Weights of a small mixture-of-experts language model, trained from scratch on English Wikipedia.
Size: 10 layers, width 384, vocabulary 16384, 65.9M parameters.
Experts: 64 experts in each of 10 layers, 4 picks a token, a softmax router.
Training: a variant of SOAP for the experts, 346M tokens, 5283 steps.
Below are experts of layer 3 (counted from 0) of a mixture-of-experts language model. Rows are named router (the router's row for the expert), gate (a neuron's input weights, with its number), up (a neuron's input weights, with its number) and show model dimensions 192-287. Each number is 500 + 40 x the weight over its row's rms, rounded and kept within 0 to 999. Numbers have three digits each.
After each expert's rows: "comes after" lists some tokens at least twice as common just before its tokens as in all text. This comes from a sample of Wikipedia text that the model never trained on. Tokens count by the router's weight.

# expert 4
router:476526521515478477534523479463484430477505545530487497506513526533525520502470474535521527494518476533538524665534454472525475476538490481523513526465458435504532540428438481460539476521512616433479469523544497523489482474507533444479433477531522468473524482490500574521526469549526470482
gate0:513566401487528490495497538532563545470541508519473522539483496481501531477414492498518540526593482483398545552489501448505532424486518404457492474471434513486471506480427514432431542500428486469464539466489467411506471495504508504514461531463519598558628521520455486530504493460522533557
up0:499459531519495469523520527403473430508554517494541486411490520530498482512522510516481428515396422522549453400496482518573507490530442512516524520539560552520534482436545528504544548453514503494502519514552444545480531422552469472458521499514465519533457447537494499575448478513605521478
gate1:504443560408526477488480540447469499464559403513541477461552499483511550497560489505435521564518519554499500486473503527526501420513505424616485469500571455508452458485487521439471531520479500509516474510538508515485583516456474528520454528486472524513481384560504518508415487492599484415
up1:489483470570474535533444475498532512530535513375450561535509493444480573465522456475403564566525512471462500496551486473498484514507486395461527515516499502516485483483480431608475522455526468514489482488459542480445488544530498445453574476471494493486469492488544521472539575519503489559
gate2:458525500520485612433527500548432498497409499440535447517497544511541489503614474486426555516513462481496484421503446507597457560517484378507567543457429471546460545464450525524514483489525473467508499523540523457475491556515501493473481442546517528482546524496391476497474516446558479554
up2:484465520533495488505453519504564512518531525511495508485517507518590528466478499506513574528548490458447586544491484589458573503478504595512405483516432577471564488527508507523514541466545532473537505476444518550494520530515469514536502493517508531460504559446506520527487498547531552542
gate3:462514443505522460522476521399504513404477518505470576538474537491461531510434515467472569488506435483471469506475486483521500496477520532582432512465554552441523480489506524551498538525431447511482491480540414502512461572465527523536539508503413582581570535510464478500458471530505537411
up3:490490564505485470538507463393494501559515575533524482501513460487436415541463511541534566508499446506490527459528518564505546542570514463532570523480519551459527581549555543508518489505514497512564524525453475481439448479496476551488531497511530504530552528544491507435474503530413497538
comes after: "\n", "\"", " B", "–", " 6", " 7"

# expert 57
router:481516518521420464384459476408470467584525540519479473521515572520529530432453474499535509472509463504522517528610580466523479466532580485517517485484447599490512464491480513489600471507487469390547559523551455495478556478663517431493317471509510481460523486480461386520518474464522560471
gate0:507501513532495459495514467454516470473485513509586438549496466464576461516562496524522518495402503542507599490506542453510531498536561389493437488392528509486494524533479538536509471485469463517482548532507505529477520545423587512487508530522493463474506500463482511462475520550409535512
up0:491511534509514443496516509461558515533515465453511505501489528467475526404493511509519543537427486509498536531548475396490503488474514573475549539523482512456539482484456509449395456495499469493516534527520503603502499520534471439516522508463530497527465577549441517484530435537487500493
gate1:485531485604582456457472458439508483545491539472540540540527486585477464423470555461539534502469453539479388413550495525545486433528512511377577493477450451387468421497502575463481480507575452494473445566541532509512499540512478452515550511559507453607500501502505511460542534464578432495
up1:425585520467479503507482432462612516493582484495536520437518396503598492532532459586531558498546489504482499483511537569415481509490482514526556508566508551545509473485464509458507470501464494526508431487494502547461473477456437521471563486479452625517442549502484491551498541512606464522
gate2:447474519435503495478471458456475522493450454544531539500466467533575513507342464464482531500454533480486480459512441483604463474473482484487508486491469435539509495468464500575479494546494516469498501566524491447479495493486534541512487552441471626493552488523450518543510516477562486461
up2:473558501492398566470509528508448492486461495502502499450470476620354471448429462479481632478498467496561458540483510523379476457533500470491550449512407522474519510518515540427467490472497499494572532472516531564510480484584444496508501524535459535503492505519549420500516521547544459572
gate3:450451480515534522499494542556464464546455503515424453470524507500639504533485547506487514479523449481462507550486478450528512559501498395431502470503510483501589526508449492530492483500499492458458470586568441528513543513538431499450516491418483523410490524515495478440555471537508484526
up3:560521457569499603502425493429501446496532492477470475543514461486526463478527532487537468540443554490483486445478438566443520500446531503555510491475454498560411557504564460456473463481462503495560549447523512548506532466549535543491506462491507457517557432498488551485541456469514489454
comes after: " |", "–", " F", ":", " August", "o"

# expert 41
router:481503498567478444558508484547469420480513449489483432515486470501463527454503446471534500470494461467563533438494514399514431470458534503509497516481470402561500455464555598527497467516487474484443487537545404545490479475489523515479450435514596505499495503503475430493497516566505557494
gate0:453446440578527481467480379511503447511519542438462430468470431478512516469531487505550475459553456404555590503469493444509479476470516466492513486521540459498461475528480499502499481562445476528490435524514432563534483502466529559485512459546569525560451510495503481443504493490515447560
up0:437483552531525521542438471583539469517498520622533539560489503481482505516506525474571458568442476431417534497457478418523434533492488472536549539483491512540477485476500472500520486436547458458482416495559510492505543507512516559489558514498493469475446444460496484502535473519530495533
gate1:436471560513579475454460496488496486546467455459481534507465463481539462485478514479538488501480486499438421491440536450569573443557446496504520507433477505589515531520548514501455506484562484515534502504521464578476391511520528485534455493503547512456480498456481492492452463538484512512
up1:485522470460543502434461483440528481523453470516495496426502521454511509496464476557464525507536481567438427519469507498578589452494472571462533490485484583572499499532502468520496486549510472578563546498504459543486443467516504404438475511527561476562510510516511531513475476530480531518
gate2:448513507509554555463562460524478457497473618516498484519535439504482513485439512518509489454509565451506499544530569437432447495485398523540491540479522511488431572453518534545509436506497435507508504514516464482422533419455490475511499501441546577489545477511526503541533484560489541463
up2:495500513522430487557440512500554494471521443466523503535513519487515503493505535432505500535537479479510514446576416571524562507503534546492443493447461475464541521484481532505476511501493580509528514523461521563536501554475491545454480535492494465514471494417509511437494511431538489523
gate3:411451529469632453554469485488538500491536471506492492549499504548530539469462488416495458511508550460450501451478481476457465477453542500456408478471461505464445488467475572547432459516542429490449411539516482478592518525509475583439514478531532479557524458480458604489468508480542538529
up3:401406512439601477539466493501511501428490483478516485447488462578512547503461516483500454517530509492423495460464515502474470474509583510421417457482484483476460481454468532580490419528561428550509459537534459462535514496541484515456491488502502470562504456543505591443476548460539598523
comes after: "\n", ".", " =", " in", ";", ")."

# expert 52
router:470525515522580479470496476540474552505534442507465480526526489525515521542478471500508520529522468492509524380569490492527475494394503476516570470482477495528534481616504528465433480524460524538559517532513560522477450484483518634467591486511339481486524480489546497521512475519511568466
gate0:498557506466375487542436424524472487490408449524480559569444550571498585501509508443524565529495496478538497481497499535565519520480504515504543536479460499544520477481516470552522485529581515487491491518426477407467546515512600446461470485439471523418550539475522540465459521510482526495
up0:503466525551601398431548447469547487524578521409538482383473474501498524509509514419436468563417493509485543516512517519532524514470468476522399517597470442450507478530516481511496489467445495489520495463435493537514463508480475520445449454474537404513501454502443444541516435527459530473
gate1:475505481507467507491512454532509508541531403476501510633437535405494423513591459501461449447490479489555507511520522542474516470488511487517455497476466505442581495496607492508512481528525506522507489492521498510498485533470495446470509563517460480490499481518518547489502463530475448472
up1:418454585486506523518462390458499502505514460429464590541536486505482504464554453528442450556545506503499400560451502489509493486577413420546429549488458491555501513495472457467491482499524456557579469496568534486541482546498472473476492480544452558517557496511464478480521512538447527457
gate2:534541418442495511451425497522497567519457490516476448521604474510496501501486484510431468488547473551485510505506550508460486464489442431508544513525470442518515558509454503537402479519504538508487493528547605497467524450542568532543509505534478478430510463483487473505460527528561608502
up2:505515512516457553420462541488615511538492561458513491493485463431547502483502482509506484509526543488481509481489555539554525471505462421481549464451551503468498485483441487557518524556426458513436490436459458500452535510543507503470509484502432456523380464518507496629475530500473543474
gate3:485559433569480513483506451456527543464455507547483480485446501551503481463401519544501471448497551469538492538475468480474532497523487460480448497460459541364523553534552467454472420544493525463466499468468463505559521531523524509468619501451495532543537426570496490495463493511516484491
up3:435547455520516439503469536602527479458558462621543506472521519411413473476522528481500532467499477388514475430522456524447476469561469445415545535454475483486488524482538498556548514474522531513485475498491514480439474489459434488532561500472424515446484517490571521565390505527484486542
comes after: "\n", " and", " \"", " by", " was", "==="

# expert 28
router:472523543516551468435528495506486602533526426516494464528501552505508520435491490487531516515517483492525520524410495472527473484532496477512463383487487476500534387365499452431602492527466458474457497513527474526465387493469513415469491488520533465472524489504439452519522473472528466471
gate0:497558484442471509450454396473541482451492479507466542497551508420408512483394486482554482538498496476553523458473534588504541482484456505483474554468523516505549485517538446494461486574426514506495445496496486508487439540465520497567458523508573413460524543493504504478481555500531415559
up0:538556416477570582396470457590510523532460520513507570436563423436493517534493562463449503589549533459500490494465504478461460477460487421389472487484487506484520459463547485481507468493494411507468513492445526488535467535503542480515489442500550491486504487463475485556552481503556418513
gate1:486463512519416498509464510514468515530481509451493514525532533495503546506527494500576604483563457503522502442480510556493517457495453468539456489554520501506555459488562444395470473509490542521503537568547491527568475519478495605536515438575453488470567504500507505450457456534464570511
up1:476583502464484512506485445516489594490527519473601493529451465458528511449568470425529505483503510464449466528467510450534484544486529534533480473484466500578427506467534593502507558508485450541513510560492522542513568524426503552465490481514509496479524467529462477564512553467532483524
gate2:471391436520563455490490478493515429471549494563469555498477441508508536509439534442516401516550569507495457513483499531512514451524529480488546428418529488497419501478439482504452533554437539472469460491491489565530538498529492467493487491435508502465656410569540518545470533476468513500
up2:548553595509504474495433506464506491540547471508593485463508523541516535615517531490501474481435501511477413585478473443459477506449527461497519500508461499389452490525498492489540497550548489514477491482546594515462531478534495479497508522442570503549549476552459500489443454551486461511
gate3:449500542538555429505552495506521470463526497444546489505539539505535571499498561486555460482566536488536520473522480493515509497503491498486528472504593451458560540476462537548464541474507514539550493459455467525489443457458531513479472501480519513444543457508498528520474459510497422464
up3:550480548460570478445525520455500471556522504523409431471572455451495506576515489512442481508447487508483531432482541474516510579518499540500488465509528432547522512490578513486435509510394450501508499544555463571498447520486549542503561475606450495496460490508474435504375447498480562509
comes after: "-", "–", " (", ";", "|", " was"

# expert 22
router:482523553519569478496436470526489490540519510525467470518527474528527529585476466476513523474517471501514527452560487478512487485469486476539482576474495603408532618627501545400491478516480517527479458531527515532466492493491511517484451473537437476477521472500532585519519490435524528479
gate0:481542531496546495462468548483518415464511500494447448457469516529507502593539478532482507472457492510525577482523494526529555523492453442497539572438503434511456462544481457530519504530558538499551398475546480531420504474460471507533492516506467482457457529499453509460468507546500478470
up0:557437449526593502510458499481504496443500452482521475519488527540528472528483440507500509516430514512482523475458531472419533502498466498460485554465484486562559439491551468452499451470487568534530524446576513507481506462552502524473511505382463487381369560504491501558488475553502467473
gate1:467497516515556486545467416494516458425505484565361462463530510500524440497464548542500573471549526444476478489526508498517538508521548594490438502467480481484537521538503457494496535605453491501527503460474530474451475552475511490453528542528473533555519471521509469520503475510513509501
up1:495449508435535447503478459551447487544423424455533495442477487509437498549523518479521447503495558529495554492477461478495568435535464454481549462474530490514533474494514475566513500541490465507516516556427418599564529545379475448518510601447484470454530445466522526533533544464443565484
gate2:552508434602531548488523583482479526465555482510419423516479459512533485444484517461510550576575460506477464486495489465488493539558486444445503414501487517551597471474511524522496553453486497478499529540502466513500467523558409498469526476467467497458546537429466481593485542528447515503
up2:469496523589490518516513569510542473472546527495440424412531441465527478453490549572466428528500488493428524446496511486440473551486496436461500478548511436471428512438535508516538532481546528475552532460557502451500530588476494460530532541594512530493539485421536529570594509442619414483
gate3:474579495508463468529573512538560438442490500494473492526523521479505572497500482495475472550516394501480538566508487582594552528458519427480515461540483499555561490430460448512402508517546442550544536493501538529529515550570550498450454521544435588487506472480460470449538495545468508472
up3:537481476500459484455449482522472470500531477506607445496472524593515475508511478541511514499485598394523556505493534487489437490491542521540422464444541479494444498520508457502505474491501487559497423551481417547542540519516499491534575464557432515484442559493508490495483524497488444458
comes after: "\n", " |", ")", "==", " ", "==="

# expert 63
router:473529528520443473364503476613474565478508568508473476515536523529537521538476474491515521571537452517459525441426470494518473484521494482520548485466523407463533453559493470513556485513473525455596557512498522523482404497558529611474550474525543479486535470487399465533541479488515489479
gate0:467487476529537554508519594503487405475482499505463511554508524520458510483412453477482567450508575562543498467494487503563537439471539508474540495519463504465476477503504557518552498490457502453510532486482540511504479495490503499478597497519485476470499437464518466422454485507607514459
up0:545464504543492548474415588467448474508577450545466473482503556541543542391476493496512474497454496564491535483523500443455508450508466552466411459520477482505542576447467484528479505547479458523505468523531496574545518428461430504468491519470442533527539533505467531480473529465510510389
gate1:538569437481448474487499424502523520418527495484543543471546496472538448481504488489510539489525567445486448472466489513482538562496490506511517441546569509527451528460459458505458519571493464509455485552537422493495445559566521591498497492518515449567609537511507568492535484481530461525
up1:515571471461538498434544516526511472470504495549505460464567521492501513539498417482522469486522412535561394480555497597519464500535459487504481512479483446541549473468447519509441478429563437524443469502541496503517479545494511533515479505477494551428478475525511570429564551546531472543
gate2:532539525507486405484494461448508514489602407530497499482485434516550552544477473547465571550520495499536425487524527568629486529500523532469506514695453537480474476550524602501532539519535550489491448539520499495455479506494429473461463468524494532482520494501489491480514532548504485502
up2:532481441545450455508500471511440509509498482537607528473435563561481511445482518454507549480455564499559521522598498522507501477476546528538497469569480501458537500486571527443484540515468475506496458512447568450452485517467446565520481515514507499441484418481414559498470502511451523480
gate3:585530505506486507504567512423464471450440491525462509500534532458476542520532463525482510506492473481593552509511483514510483443500492540529557587391547484476527494525487515484479493466400494531500473567448520451454489520494499501497466522536481466433528536498462459466478457533442449459
up3:541474464505521462396467425519534570553481514499484482488531474475485622471508502476500488512467569456531476509548483507465462484509483567535440509474545477495510467489593468511463458568531454510492545457497507500546504539498551551434519572459512586494527490545529551439518501568443403422
comes after: ",", ".", ":", "|", " from", " km"

# expert 13
router:490514513525554481566488474512481488480529341536483476510510499526504525450470484562515512441487465490495518545491473470516468467444419480513435437489439440522510567529474514520488483515467442508347465504522450515469465481461515501479599478525523485473529484508518541517519476590518514487
gate0:460551534482448493592560421483523503536491510520521502546485485505493527517489420486428481435488503452490544456501551562492525471489550412524473508304483511499480517455489446497512507443483494508440500448479508549529508481529476423511522510452568436575484459545547486430514504547461512469
up0:491474505513466504453516462445480485504540559496481487441492476464464509431523516484508551519516530498529514500502458466529450500522551574584526475493399477539475503572458505478529570527526490492489483523480521459459440488484501483515474505537532435478478534489459567487505519450517514559
gate1:449493477568516453467438511544465476470509508478487531531497531512537513499484475464475527486562527464458453504499505551537510503496532596512505451431516505493521601519527498488513516426482507492432561561455536522505442519505411527544531517469559483465440516498523426537521494542558501487
up1:536569463560504483483445472453496487533533489499559475515500427486497591523519541570521464507535478550418477506528496470493447497456500447522493475567579525458511549430382499479570456552511510530491553492540500448584511476529499444556466475479446595537440493507413511584518463472534446482
gate2:484511501452535512466499491544441529447526524515450472511586525515534479477532499507473481491470433577465467471454513420519499489468503498480449515483549490553495525464484504450466469489459536495484504451534451415493500515474613511570513470486479540531612473479441433572513434439456539505
up2:443490501547472492463447610449486566507487506543501506481471546438560434438508556524482540534604491505491477450460534506488468561483529504473517546480495557517536562505423524534482544436452513450487471494511474516570483477517544517523540516503494471416516563499503492590432516460590485536
gate3:452621525545514466542544429486626411558492472491503528500460472505472512510415519485533524434533464381423498527423474473439504476431512454463468467482483496524514544525384490505509503505532504466506504492500490568546535519489490576536498505560547499555561474490526525471478528543508502516
up3:449499449491489543548590543454549541518502462510539435460536451550568533501480419474601476494503455464518503523422488513462505528522502515476443557446485528480512536493488511529483514519554469483474501425480542519463544479506474465568631522442547512545570500463532485534502534539448483515
comes after: "\n", " as", "'s", " one", " at", "C"

# expert 58
router:502514518522547478580516441496389454547489462525435506508538446545530507472519452517540521456606475476524610559557483445508525484496457499499499418518543521557520552520468534492570509578408537459461503501530489526482454485539510492368494437497500474492498524513503470529496461494506400428
gate0:526493506532528475457551514516575528440463499531410475465511566473452506498431407423450502505553508474475440541547501453508481491536500498504463505470422471486490487515525530491408475446521547505508523458547487391476480336453482501542537504463514546519521550487462445502405525537520453512
up0:514501537392484498550496484506475538515522528490523435538521430522515480525494598550559559531415515564501599486475491521473483542439462519434537477576530507497521544481505492433557522571442520528501518476480433488456457560528525518511445514497513493528526483532516542507521446454491495491
gate1:482486511475475422463461518458499510554455513501485515482478491453493594469524480429496459503421526509531531493472522511468538508489426517476541520496484426493489533493479473572509479469508515501489467475504574438449531504548558508430546476512546532479509556517524548482485453549426498459
up1:466559555500494565494454479482581443452517452471555473469531494499517428450536562570497517528543500465407484564505470520515432506474548498543486535511498509520459470544466523571504496487520427499525505447529495511520502499508489531522546593528429449458477425566480449502513531498552492465
gate2:478557527487543501525455494519474510476413485504552449534524526452510472535499499522517501470466402438512585533535521533564484529555567533543480455494524577488529428450521541530510527472480456513509487503540452491571518495528464486538498473534535486422516491491586504519498529416426488435
up2:467525473521491479511491565533455516544380439548542477541564518464508516532473473538495574512536567473458548528518491548492548504503508513517533484495471544492467445462494537494553542532467461480535475437517474430472490488574395514545432484510533442415568481509535508436568567472454495539
gate3:587483471486483531476422506485437462582484489487507464575495489543522507482507412538462582480525487445459539489460489460522575405469499522564525368544450478508500472468552514547493515481488477467500436470522501401527482568512523537475564462500467455513510488487571610437490505498496562488
up3:553476477481481517469462575510439516572512476509525480604472495511541498443549417518473530476461505448472475512436475442528547381509500502532570400531465475475508494516587457522478471484513476481489488473487490365539447585498535536503544497513509476452507577463566578468519513513487552529
comes after: "\n", ".", "==", " ==", "===", " ==="

# expert 1
router:472517518524560477574527488541484689528501512515480475514508502512523531508484502564519512551520487472474517598431502500515480492427443474519519484476562452505516396345484517437424478525474410488535467510513519523477402480389523389490415473516468483483523464467383470508511480407521466477
gate0:526573496525478444423552435507510446522504491484503544514510443503498503522508546476456463531613481515470534535492459487510529476546524428566499571482467524501496524513530507472524473475441512490557483541546522500410506505532538490451475484484450554546500486532533500467524512542493531454
up0:504444470487461421491444521528497367522520453521458507412507529517463576530494491553545485468501471478433491501525520532492544476492457532383519448530434557517533510567477486478484534549493514503448516540441564572474441463460447461486534577455551545444483530479468533478561506446549460591
gate1:470438515516522478577493411520531497570530510485574545446486493413564530463511460452494449483525448527494512487462507508477490463440452488502533484425491583504474528548493517513485503473403524552498487518442507473469532478517558494472444494547494446463558489445557572530511468534508396533
up1:504530450616452537523472491486398491573571475520470477503442489467481507487528481501564532512530520518538432485498551454422501468513443546474509490455535505533514496452436461470423550467472510532514455461464515596494477566486511501506498509571485492497473494526458524411544539519505419471
gate2:482460531460465532535437454453546507522429467576520555507574551452481564502528429525507486439477533469521495485519488492565514487508496519514510507435545468517496497533525491463517458393542539459507497576540548530505551503517509447529497486509458434527482533434473481481550460446553486449
up2:443491527530552518472471544504411458593494519500441520529576530469538497513492468527517527502406506553589449548499514531466554448486418410526477466527451459488487518491564477487452560461491515531505564500470509542473518536546474384538528549535552519532452502532489393498553498517495477503
gate3:468537509458442537497524454584472467545504465442515497436485466530483472507463412476490542617482560490558510435558490459502435460436535461537469463577458500522529513514567497555497537480505556513447514553541494505518535484514467543480474528450457475396525516501510524465558469489462498507
up3:533518524431444554525489510418445514512522428570523488503442477553527548462467534518431522505556500563462527503544473539423484509499509474527491544467547454547438472384464564477503476574533552498523497460462494554531527442470535447590480509549509454464440603540460535460482509468424557452
comes after: "\n", "-", "|", " (", " \"", " H"

# expert 26
router:477521551515487488499530480558485437496531549523482470507524499520547522547454478426533526439506464528491519567538518482537498485506522466521520583474537462499516609461469502522604480521496422527444558529534503527503488471493524524488303472520539471473530473454477537537539467524526537472
gate0:453583604447431437494508447480452520452492481596519526590428539463436563390460518501496581570483486463521473480478442468499611497555479508517494457504496546512581503539470498473443609457462504536460501491495529514488593433576541566477498496456541462497504502472478484512509567550493624532
up0:480508542576545509550525466512449458543429528459480492447512519573544520493523556519459468504490514448589486461497488515529514510526545552536557450559450479512428463538593470525496523666410525499586466455557541583494573492487506504514497515479490510465450575507487494469569479479495510534
gate1:490469565500504503543506397474546464541472466477504490499546485550509531423473466524482505499522414421400502495469497527401504476543476567547483471516541444550515468520402517471539428605439473528447475512481511469557499519484541532450480548415443546546519466489459522509491560543553511457
up1:478506569498506513497502510462458501565593569527558485516593527509506439431480543425522510518529544517570532395522529486562461469587507524492539485440448563593482503570471512512528502537554557478530525505490461550481491510518456495457481502542553472463470462487533472452501550479406544472
gate2:521515518550463488468489525451477523517456519518553505466507501509473519513488460570492431493453505468443485540506544546489468481528502513525529474471544449528463489503477522450515485557487530496484470453536511487471488504516583569522406453482551528565572495460565481540494528478544449372
up2:482571560476499515471446575465557550475495469537545442523455467504472489492511489520548536510480582532498572506505490480542469403413477576516532506513589525530509563502480571530539521443542505483415498466462486466484405472526514521508479492534596474532548533517480464500530530452496515525
gate3:495565527640455451455528498506423489538508494535526401469498562524505520510503481511526446433500512543367511591525452509505543583489498493504503514514466523411550544448485499440564422546459606521517500492535553488440518567524423478510464496474472523467493503552480496487533490484475510473
up3:549515433558503499486544492475480539465485458469439454491480485486464476510469533451431488501482530525490502452495508521579484516505522546504478473481451460536462466503507494500549598505517509564486509501466506468494469514546501513521512559428440542468507442406482518578657436513530518459
comes after: " the", " United", " in", " to", " a", " H"

# expert 9
router:472516512521507488565465513524465472547528564492467437500496476509504533555504469444619540468527477453483479503492491517499461446505534485547505457502592503600511564540510558480593481534481511493585444549467460536489449488524577490463524438501514499510493483546569463575496480475525471481
gate0:524466524554623509477470530507430461498517534533456499486520432388536494555526445446556418513513455522514503552440509501479459506498511474523484444514496499493472472397501446490445442509516522482413472559512535517438477496532480423421538491486407504480518492574468461482544490586473426528
up0:482472530487454498540497479569510448495508481504503535524489493530509508514512491490458558477461561484466561531550514470517508502460481510502542584446462502494520501532563555473515461474470516505519525411526502513485511502532512535541495484524540536501457568449485437542392517437549531533
gate1:492478610492551466474468499599478438471446545493515463488479464525520517432490545565448503501490493489471519487475500420498474478529494538541472528467456483493469456493549544569539490459460469507512463483478494550470571466587523496475476557457432523515483567494509504521494515591478404492
up1:546533416441508558538448454478463557488430412443507557570495552521504545512469465456562474465416479464424495564598509546527500474481447500527555518426525512457494473515473568469443562486463512512500519468546492466549379530507513508556492469523590467506511493562501485529472539504514481504
gate2:571486497473463530496527521586485467481480580488467515523501504489501513491473558590476558456539531520466514518498522508483518513424509491534534480556522418582533442516472442494434538540496442520532445512468507546422528460571486539463494531451520460566468448430476468550516587492485546409
up2:538477482511591531469486504512585463500469475530488498495495491501530528558473475435453502518553481535530470473496440471548506505574458453509467511431478469506488533549478536407528387402461565514505556460496507546491491570432516484497446479545495512472450528515468511481474433427492502529
gate3:510524563508472510547544577536446491531512383551547441491458510501506531539517442444434521479495574494544495530522475480476497525538569490580526505516443540498480502504514548489477467534507421508565507475483550419476554445555510443538512479502491504539522499517528512578532503476476415456
up3:497527493463459453511577519490495514449480425496501503495462512476422484531526522510424570458489522462488436495496484471471546555487539492468514481513438481536492537526491512504492480490508484507572431416537538540484531465526432515510554448498459490525459517588506506573562534521504508463
comes after: " of", " in", " with", " to", " for", " on"

# expert 23
router:478513512524519473527438482483477547557532397519469471522512486517523518475472466485515520450501468489495511503434460481513488482493440473515515454488485554454510589384491396459504480527486343499402499524494505525467391470496518493492341489523448471476514470473544475539523496460511497487
gate0:448461573556550532484468508535463518466507477547450474470522522461534542487499490491467518492577533440499483493487551554568473488481508459553520473428511458494569493541491525506531511457433508533450537495585502590511549545509406540506536471555473483474523486524488491489510491438475551535
up0:504498481485531383537509476452471468512478499399506481463432467472484517511570473496393531469474532555493512455469512509509466531454469495509476422492493456473515483452544522522496436536574470426517381473524484446554487387457515460514464462456475472500449493425485485479491486445493441464
gate1:467452434465549476502531470562502506536495489431484513559513520563527478503505543500523511478509495573551536562561486555489491541492474485491436507573536475495511513431448549499537467521515461473430541485560525523455495461553511494522565509524508444537440512518538468508458480512544523504
up1:452473531503501549474495556467509527384484461588503517481437514445510502423488517545512504570551410498487452524530497431456531564580514478544516508566473539504503475473485540486446515528495523522536442416530507564504487521506522449476540485458493446439545428564533600512529484515472505498
gate2:417554484524554371534517516571508520509446493498488487457522409528556494496465508537520495559520480463536502574548470419497544530508554452510446432455460469545456474506575545534543530500486484507482443473479450544511524519548446513506545503533525467482556537485469497495423477482507532503
up2:506514515584490555490536500562530454507438557451467523565514491479414421544496445510531510512509501494517488529511481496466503385484497493497426500502512490444484496549544516510545536513526472501484470551506491472534500526471487456522445560563511488454517542483454510508469534479491512468
gate3:426521487561437427485494441546497504458411544559479482564503598556504470475516450534445485522460511470510473439527465495581467524529467576477497523539506493500525436531516499361456512505461465499475467468490537587505538510408452460502501489513458504492490502549522451473485429487518493526
up3:480555500502563472429526524495489489527572509484493425554538524448435471544454528487554502506478466546466488523512484438529563478557494505498551419489505455479489542459517577552447547467542541513596469439429469510472538516517425510453519491599512439490524497541541491468434482448480470559
comes after: " |", "|", ";", "′", " M", " O"

# expert 47
router:475530509512553471524476487441480479473520387508484481508518388525530522466473483477512521485514486509532514533436450487519481487452527474518425408478456444525513544522488408495569469515499523496511510506509536527473474481414520467480574483518487469466518474544597482524494473577526449484
gate0:512512487506503512512437538501544579575457610466553449528496479526526506501439457515473526405490513482475520521446502517568525469466482491483521472536498502533490471501498612488502520538494494464485543498525562499517526465495535488522445481511519510420459525422555513502519482421619527548
up0:545451489498491501485481525456562522557492531469547426492517553464515527510532516537533515493465461445482495488398524511548491518505520522489535517503498466541587460469500573489477418564506497532484587575490484455486510549457434476468482441518565497468532536531545508592498508468485449527
gate1:558567511454537509518523500508531501443564398475525477463485491487502450543519475546465472491508522482525523513439498532501498460542487441499437471428543502510478524538527509531469480461425520503482481531493479567477482503456512561522471466489528458519559441514486514483444538475496459511
up1:494530498424479485487541535452474493436527545510487490511471484471502520512560461543478511527388461482504533538488542539514405457473496579513491461401517562516450527511528487530545470549504437483407523509548538521459507578499487456463468497491546521502546425492520500517479514434348587448
gate2:510574545518465525547484504456446548463474541520448474505556491466480515532489483429454455500503510458447493542503464458467508544540520457518525560543469518496572476481506541437459495548438480526530497490522547492538487525579481521458466489474458582519569490515482510466484348481481593428
up2:525491470486578475380450462518573499561516489529560545517528489496479485552496464552441490477470473559556447497522461451536461494484449501429481523546487445502505520558485509568511514521484469502471486525526444516571409531482501550492560508531453514463453476563494536515507487498472466513
gate3:500531585471490503464458504491458566498442505560494405488546472565534485523444517520470519479499483534531469530544537489485568535543501550512500473504467468493467509482523549453498504492470572527512607410489495514445479520473490509515470515543513513481537458458546528467444496534496454532
up3:467504499438465542499475508573567486491537499447530529431506390421507574446603473564536444518458438524543496526451473500468537499539463473436577528420489532501515495465490488454467484464530536503492476412498546523464496532379558499483510460459470491501514516536505562598559478509500513454
comes after: "|", " the", " (", " a", "The", "==="

# expert 12
router:483515539515403493442548479437483626468524542514476469526518498521524523445475479524514525511517478500534510550610476498528484489537587480527496472478483627528516516475472444434597483529490531415651502517508536511470516489596518525475464478530477480483519480481474407520522475466522487490
gate0:455495483427468558446428487543474492484553486457454476559411500492523545469473473506517603502516508513565591507446487523506491500576524528539577505513528508582472551455489507440551526518504512458482517463527510508481458515528436550513558472487540400473420480511506516495526593527560580506
up0:487476453511451531480482544503416479497563483481492583549495465513498467536532466517437540501505464501572520470429458471454430466580510485525489489450475517528525550600536463435543482557516507497550500538449512459469538475501480512537543574497569555539462544526547522465445513515557466509
gate1:518564542530519499524506511454518511536504433519503486477521506452500473447506593472480469563548598486553548513531463477515532496510512531625485526454490564479506523507459535545496489472534533470561445501475550544552487508505480480506469522529455510441600519496573520577477475497575561470
up1:467516589458494519513464523562547523502541468589469501554501590521516497461590400462485503472524532539526463500478542563537506524474500519536500475506544536478513497467412429570503483546545516512525416412433553487467485477512510509506485553469567584522497559498517516504523487576525437544
gate2:436598495563440577497573452409507575470437481560465450463486458528492494450551521554473486492508500428484467484526508450507424549485447512544511461417512588509502436458485552508507515486475513521455558470598553561494538464528507514571518504506540486505491544495507485467490536445485502484
up2:493508497496520492513475500506507550408498513509495484504462512503524468484541504548542557514538510453512512545571506518506506531563444510497449481490446560521500565470513499502469489508398551481499473461532476466520508508447560492562543542469484526490483484504476516457496408437534515529
gate3:427429505469531476579526522568490498479563452425490551478625534556424519505498526437489559485513423476507478494447532493544510539486493485488513527442492536584541476514499528548445528501530478526508523498517460458508498553528470502472497489453466500502594500468524532488540518497446482549
up3:416495473556570548491411457484504526514508490525529508436483521503508484510560548509449441533496521486524464509494442449472487548451522456563481586535434508471466524484497485494449468509492528448569470572552480541481477466449549544544488515439537529403522477541472539511474459522504550494
comes after: " |", " 2", "–", " 3", " W", " February"